Below are experts of layer 7 (counted from 0) of a mixture-of-experts language model. Rows are named router (the router's row for the expert), gate (a neuron's input weights, with its number), up (a neuron's input weights, with its number) and show model dimensions 64-127. Each number is 500 + 25 x the weight over its row's rms, rounded and kept within 0 to 999. Numbers have three digits each.
Before each expert's rows: "gets" lists some tokens that make up at least twice as much of what it gets as of all text. This comes from a sample of Wikipedia text that the model never trained on. Tokens count by the router's weight.

# expert 7
gets: "s", "ation", "ion", "ing", "es", "ions"
router:502488498467471532484513480542527464519512539486539505516519477501538493517466472505501493502524487455488517471511516455515532513497461495547551492513461475466454510493494489502486501555483495
gate0:502476496486536521498501512446496517459453485526518513441517506479515518468493476530470483524478491482486511473540530579533468531520519535486534546496484502484496496482510498496485516541506486
up0:526486521513477489518486472471523497552492539506505521518510521478461469483506503491493464525500491536494473442518511530476507544486539510507530494523484474439483501478511498471499462488472532
gate1:477466519501508524492507501496476492489481485510481501496564491504488476493519485490486476523502517506492486495484505496502478513527510447448472538532506494533497471470508514515467507477510499
up1:478514479501486508480480524502525495460498514491500466495521514515499473488459469469430461471478495510498491473523486442546532526504515521479450462492531498479476515488491481512472507535466485
gate2:510527454500502509499486471487508448534515485488495515526491513523505500506535449470461505457525505478522469502492520525517460476534536525508521534532514497444512527477489506502538535523525472
up2:505510430492506498537500475492475480504454506507495508520487494550515507482488507480491495515506481483530508513525515529484494490487543487497511485515493470497545529513490428508484530526478451
gate3:557511519522491495495473494466489486446566490522483540527483483528470515543466475484523520494498509488508475493509535501485515477443485490491477497486539499523491463480512484502510469505508532
up3:489487504492521478515536495528469493560518472509488543489450516510523530494547496478513455526490522483524499530492523544504476524477492518495478509488478539479523495482487556444451486494452553
gate4:458519500494498479516490488483495549546499505480456521535508450476506504485553483540475504484505509503492521532500478498506469511478504499509561495516465527496549516529503502523517501508526507
up4:527511506506502501494502475513499470473495535507521499528551504502488469478481523501500467479479496474486514513478496498475571477515519469477452488496474473479493513448526503508546541487526490
gate5:489507484510469477505498504478453493478511510481484460527504552512503495472509489496525462518490467482507503493522524482541530500565542494484496512523452494509494486484515497473519512479492496
up5:501475534528474513471494488495439530495526464535522505538517512498443519463542498498478487500502464502469505513494521555508491509526530517506498513503512483487438487495519522465516464474526507
gate6:509481504524492511449519507511483548498468493485480503517509489530539530523470477508470530505509471540492561535469523517467501497542503503499530514505520515478562489497536535496550483517502492
up6:529493494483439483495525504520462547493477529502499500495559495558545514512497482534508508532496468511525543492484515538472479549573514486517525521540470502491480538467551517491517521499483476
gate7:526524464501516473536485537527511464525507475474483439526522477486529503485529494531499467504508525470522530477489476480501488511493520501489475492522495474504496494470488447555541489549511492
up7:500476498483530533483507529486499517516499499446494511472514483515513526502510488473531498514502510514521512532506503535519482483514529492491484495478501552532511483531483567507470521472499490
gate8:525502528418490511472505489482503446492516529519580464523455519504488512533508488507484497536483511476567517497506534532495480478454484471433573535519490487471480508487549540505472524502506502
up8:527476464491481502500473508509493485486531489500500466524503488457496506503529494443486513488516446474514540505512523490476532504517509505478450501444540543472481481494510516517494458507527493
gate9:541485452496492489528472506497499536492488513509470505524524447511490507490497498481517495530495536508495498465510513508487499534471474493482505521497544517491510489479522491486517483508519495
up9:509487502478475531471497497540510507514540471499539464492501491521505480464525458509536485533552476525490505479481463468500501467529546553535470535514450509472510519511529464468501555493489455
gate10:483493502495471489494481509490555475480553493522547512526480512533470496469454494550488485492498487506506502441512506485543516489499503475511495487514470496495497497488553501473516478500468484
up10:460504480528501510549519483471472491477519484471511486550511497497515480465544495486481471515471526487473508502514507444470482531516503495462502514521500460532523485503498511527471482500517528
gate11:494514530515503481493514502479532472486497496495490470477508495512495468476493499469534480473482488496481510517465504486540514465515498534530515452468475497553508513538478420557539481532509517
up11:566533457496494455469518522488542485493492540492496457523509527532460425508517467470538481495469541524524510487500533478524520451507486489580542484498494490544453526538523471526533493531469471
gate12:508469461520520492510484521463504526540464498525495511489487487536472502535513501463548492521515508493520501511485443464522481496525543497469501508507534501557517525477469528461544501501519551
up12:500499431519501494518496471457506490535473528493488451506469509496502459547519502505539502532528496492544499478495473475503532499504489477521523478551500512509512544471512525485501530502479512
gate13:488490518514515524523526490525521542522522503476519525503522516461535482500497533495526574463496502490482536485498483513527507550487488457517478461539489512474521512518507495497483521497505493
up13:497517487478477512521466541526517457498491465508529481456493497472509541452542493477456525483522476503464541496505493506508518474512504514515505527498485535479548479481501474519541496517485520
gate14:495501510516511502486516501532511514448529493464494591518500472523525499522459477530494545512506505486509497503522501519461541497480490508526555484479499496493546514516512467507511482503507538
up14:487469468471473501518508523505489508523481466548509453447538514462491519547491507485488492460497512516507478502457481468523474471486546505450459492484523495538513521514474484516532514504510541
gate15:469519515494505501513494475555474512502547472509526546500520541483460494503461532518501545474495493487506506419498514494484550478494476510539555491506454503512508488522538421485508480444466532
up15:479543523472475467496521529503493460512475523484528491514495530504515511469471485495545449454498506464538475450488538474553504481487500470494521547569508524468503512491470499536489502487527503

# expert 4
gets: "-", "ation", "or", "ing", "er", "age"
router:520442539436513531478493495539518467531504523501501501542500494499480478548450533535532523482498517480530482493492514464489535542437504549514508485514451481528480494513474500508498523482474482
gate0:496479511497457476476471477500473516482537524513469531533494499508493471537506481562548489482506500519481481455477510454505517513532489482500518506500476525530490517493517508446551511464558508
up0:501478519466512482458497507460520475493488534509500492489524498533492486513526526518504500521492518511479494461471533485488558525515532475549503458489492490520497498535482461492511481489527492
gate1:483515505521480478525463532455498482489502496455527513511488521532522524514503511499503520487507490522510496480491494470537504507545541513496522533502503511504518482503483513506495494511490514
up1:482460513467486503518542505510489541484507482460514462482491495501472510488458470491475489492525503484498511522526452537478500459480467495512511493454514477510495488519484500527500450473479498
gate2:461462523506518516477484493524503520464553545480474524517478474510499508508516505465508477513536507491524524478496513508496533507501498501504517517495545517472483482495497494493482467465527472
up2:486504482418488507479523476475511506497436455507512484505489499479495527449513519482505514484519480505489478496473472499519481504508531492506517486527471484505530470498508483518528523533455521
gate3:483482534546542520526479467492489487508490517525495508504457474523496492482490515477554452518488508509495476468478484460476436491486508535478488497464533495502475511495473469516496501473528508
up3:528517509510460559512546524510494526518505503524490536463526441498497491512492457482468495543495563459507488543528490532485475489484507469495506535473526488486496535485444505492499461457463493
gate4:468475486497526496482454503509465478474493463471489491539522465518485518534521496519499471518454510487510513479500523501500509473537500519507532511471515462518493497505483515467492565529525479
up4:484540508511527509501514515534489484504546469500490497483513543490535523480485491475504512453534512481511473479477491507492495486506508496507468510490436519490508495491478518484550471469451478
gate5:518512555435462535538493472510501529460475500509497533477511469491490481467518510466476540544531534432528534487457480508504488521522491494509513496499533509484544510526528476476530518463517522
up5:506482484555478460501515496499520535464509472483434456497525511488507502522481551500524486477466486507535483495511512510468506484487526467519484455511493501490497487497483503529469478472487508
gate6:529465516485510500504504503511517472475549519500459532508460489487502507495517497519515474517435534465468460477489511493490533486531514521500471495450509546488482489513527539484477553458509489
up6:511508508480475487469546536516469511512480515506531493525584547519490482516513513505501463565482499498477491520485530498534472517516488520476485539476518497511507528525508491480488495538453475
gate7:512506455481519496474454495520496514483525507549469485502536493482484506501504507554434541479536535498442476511485491502502509500470545527514490484466468477455489517501523499510477522471517542
up7:473494505482488509521522492450509497507480519541539512503476552476500523475500525510477562472522492498539468505500518450485484488501475478500507501472498499496480504514502473538554471524506467
gate8:556495498465494490481528502481477526496542478539495469496540543490455504497484495490482543485470529509479511480513533527504474500538466495491444494485525476462514518502447472498517524504525510
up8:486507477478491513505539506504482470495508505506477493479489477560488498532517498518468463487488535438485506503470525517501505533516460457543520505468545526572474501535442531544466518544513469
gate9:508514505524477497549455487542511465538546507505498520528490521492494518489519527545509542481500488480478462500500493482502520502533511530499537500474494482461473496467521479539504515536520496
up9:517502509464501461506471514502507520479471486507530514469472497489523541490496491447455506514482523451517517501469544533513485503484497473464528566527489501444482509506499461511471454504494520
gate10:493475518542480505514512521501527466512500499500536547465490488478467452534441499476465491502499446472511524456497490499485493526449535495484479524484492513542490510525526543526506506484540513
up10:481474501488439536479442559449452533489465478498517491523486474524479510503517469462517497510554534485496528513497495475484550473501505510466488514507475491497491489509443489501505445445527507
gate11:502479507499470563542488499519510496502494528508520487489526498487497522506507504530516500446475446558473485474513496466516537506550517466531491490484499500483521507520476508454500519472472527
up11:525487489493496481502508484533516535476509519492485485511550492467538518548511500530480517491512491499473456481511527483539562518507486494526495477477520488482511503528513541500519545433489490
gate12:527474518526514479517494515519521525510513527525516483516480476487472493478454499576505512492510483491486511458497511500483515489555556521454496511494520483500506507473485467506492517504512549
up12:539503460486558485486488529533480512472506498479526500547485506520517544520441507524488507507543529500476512492517531502481517479519529500510531494497498495468486494483526449497488473510527476
gate13:522527470500514482532455492521474512522431521464512500525524519465488499479528537486526495518462491505509455483497463517515504541552572490520531505524534488546505508485524529507490503522494490
up13:473510498500517523514528467453527513429457509522487472470514491557476506490460499487513519514503543489501505471507557496465501498477452486521464485505495526478525477501507537506483443493488504
gate14:517480498511495512495529498515527495529479548510478480507472520515497486542483492505489509497478535513460465468502515558485508557477492494552525504508488499498511510476462522485531536484493500
up14:514505500476546432478470509517509483524484499562507516520508495488473518494481488474526495509492543534516523505480494487515510482490466504547488469532468527499492462483485461502483460527496490
gate15:525513523477475506487514540507511514527520499460488504478541478525517509510504511516461521527489495506503504544457516504435518481460519498504449496507495483516514483552510535569504470498456484
up15:503453504494555453482472549508529509559481492513514523530528536547503523519468510559483505434496525508469486476518510479486500526470482548528494516497492481450468503508507548532519469530481500

# expert 41
gets: " ", "s", " S", "-", " D", " T"
router:506440505507507560499495491525523517495478448498531488499533503506505518505492538480514497538477442447510472508483485507513571463504496513530533481514506470487482493546503472521518484505494524
gate0:469502498508485526507450496544473472546513479504478505491459494466533512480530467521579514517461549493495540489495508489497504462470470522502505468501490535474514541531508482470490491543514486
up0:484486531484483521531505467483509492423515517488535518528500503465487486525487549506443474520524508491500488487510462470496496456530516468499495518528490520464509497460510523498538499475493533
gate1:500511531487493502502527514479496503503476494519509501528498517449496498529535501485469516518499499443484473494515475467524524511484466491483492508539493474460489494528439492545487531508513519
up1:465499471499484513456476500520446475500564474450521476488535490526472530481474503508508523466482500515494525500522478507474499461494508556486484505498468535534492476469520512465502475472492476
gate2:456523487521527492518523501472487540526531513505496480480510505455522445529516504477536554504464481490492499515503505512531492507498509527494499514483485513538506502487478486481515489474498502
up2:500473516522516444471510493481468448473547488512506479511440488541483507465474539487492493501455488454543514478513511502491470517480458478548493499493523477508504503535509499482475506523495507
gate3:536457494489500488488526520487464500505507488471499501563527485506541503447501487523536477506493535484507501498537480548533508527484474503508511527498511477497480513485501522513500524481486529
up3:475491498502491485524570566481556523494496493474524479476473527495510487477545515514454478517561543521474498477453486475520494466538518482489470487475499489464539473510476504467500464493536509
gate4:500503497519463513490505562504480531501466521482483491507503540504505453484525515460464428506454495522490502538476518535515495537526533475491485527504461548567503504519519506530503510547529489
up4:472508480497495496525485514505477510505510492513530488501561487516534505512551498484538530454490446527481500455490474543540495510529518516491516484521504490505534473460510509520490496531555466
gate5:515481520471474496444468471476507486493537489502477471504543482492488490489493474486492490520489487429537539496553452514549498523503482494485513450520507497486496496470494544532522526510544486
up5:503492539514526474461527504517502468533478479549475425517515497530493498524490533433485494514471504475534480485534473489536536483479453557509516510535496489500480511504497493531512482497494539
gate6:508481517510532501478530499483487504471477488498472506510506511486481505488490507474493530513474516527506470505525503532513486494496556505498583471546485499483473502519517492520473457522535506
up6:530501491472516529490542533486484519496504536491505510464470524510504460545554491483490496519477497453521506450513511466547534498493536471549508446529480519498475496470508502491471530484493484
gate7:513490522531507525526489529518481460523478543509510510490471472486480516518509525486540473522460481511519487494512517463552536512469487488511504496453484455536522514478492532488466512546481520
up7:488500477472490509471530512546484516511492476529522500504527456527524499504485553478522493510501510515466499492496485534484481504507493482491508543520521520440556470485509511541517487475494491
gate8:506509504453518519478522458465476466512545452457485476493484468513508466499453501507431530464479488499487455489488495451444521497512470472492491502485484475457531513554514517491505445514533471
up8:496515498549511492479541496509505484477490496540465468510473525482512553489498508464444466532469485485510496558529523564516499476533469515461540528487491514461475468501497505454488488520487488
gate9:460537468461492559475484478467525541522516533491527520520551462501497467483504512536527550508489450503494549495516514528500535520494540524485514496480516470514511490492474522539520456530494539
up9:509516493501466503459501543550494504483488521547464468451479485530481488527492541494531475496484519506545536510524496489502455532527495494488458528475502491498514524534545514509473502485498537
gate10:493442528512534535497490509523469469494502524474483529514483487488518508528564516497486473517469549509497522475471434457474469515503506512482498503519510472489507525487518514445469532519503478
up10:512478461459495479505507515486519496513535442511493455464488509523489542490532503463501489469508499516468486502460541534495492497490534521537522538501504480488503449549501470520478544531485523
gate11:520515468502460489459485485476533488505521523540476520496508490526514516488466535484509537502511489523531484515513509512532463537468490482468504473539500509476488531527498470516481476519486529
up11:506509507497436550508532496510486488474491546481496456497485522492516578518501556488489477509499476503523483550499563496459537481502534481492490510515500517497488502495482538486499471492460515
gate12:450472500478450528501503483548491487499519522505505511474485498518487484522509537511489547483507483502511515430484520502539491505479500502477529514509473556465497526492490518514523485497538490
up12:471540519465443504483488484525484513514500512509533465462504487500533457491481511476499469492476463549545486490521491541519490475474466458482502491481488582468515532451504517489557493525535487
gate13:490502506493528491523495482495532468510494536513523509476479489452527495504482507501530540527533495448448504525479476501499485517423508521505473521488522494489520469520509458478534523513541479
up13:501501512492511492512487486504464493509500486455483470469481548560502488482484501499545540447502500551521482503516503505475513490509468498541526510481497524502528511488513490490472546484520491
gate14:474547488529497511517495494509467499524478489488505495490508497476526461530497520463512512558509458494497470493503514461510512529499462468463490521495450489458418519523471513474494526533511514
up14:486486497481511498470488505501485525486522485521495528532468485542484518480469486489514501444535528483471548527503509506477540467504495516460502507538482524521457542498517528516501457527494496
gate15:483494508506495571479484538480527493532525495479478521466483531521550479509524556499530499503484515499558492495543528470536505519497502494462450478532484490471481534494501452512524493502516503
up15:510465506541511513471499490468474514494499472475514475484494551509553460497489545483466543503483522479516495507512533512521484519529536499484514485522502519518513534500495501516522468512508529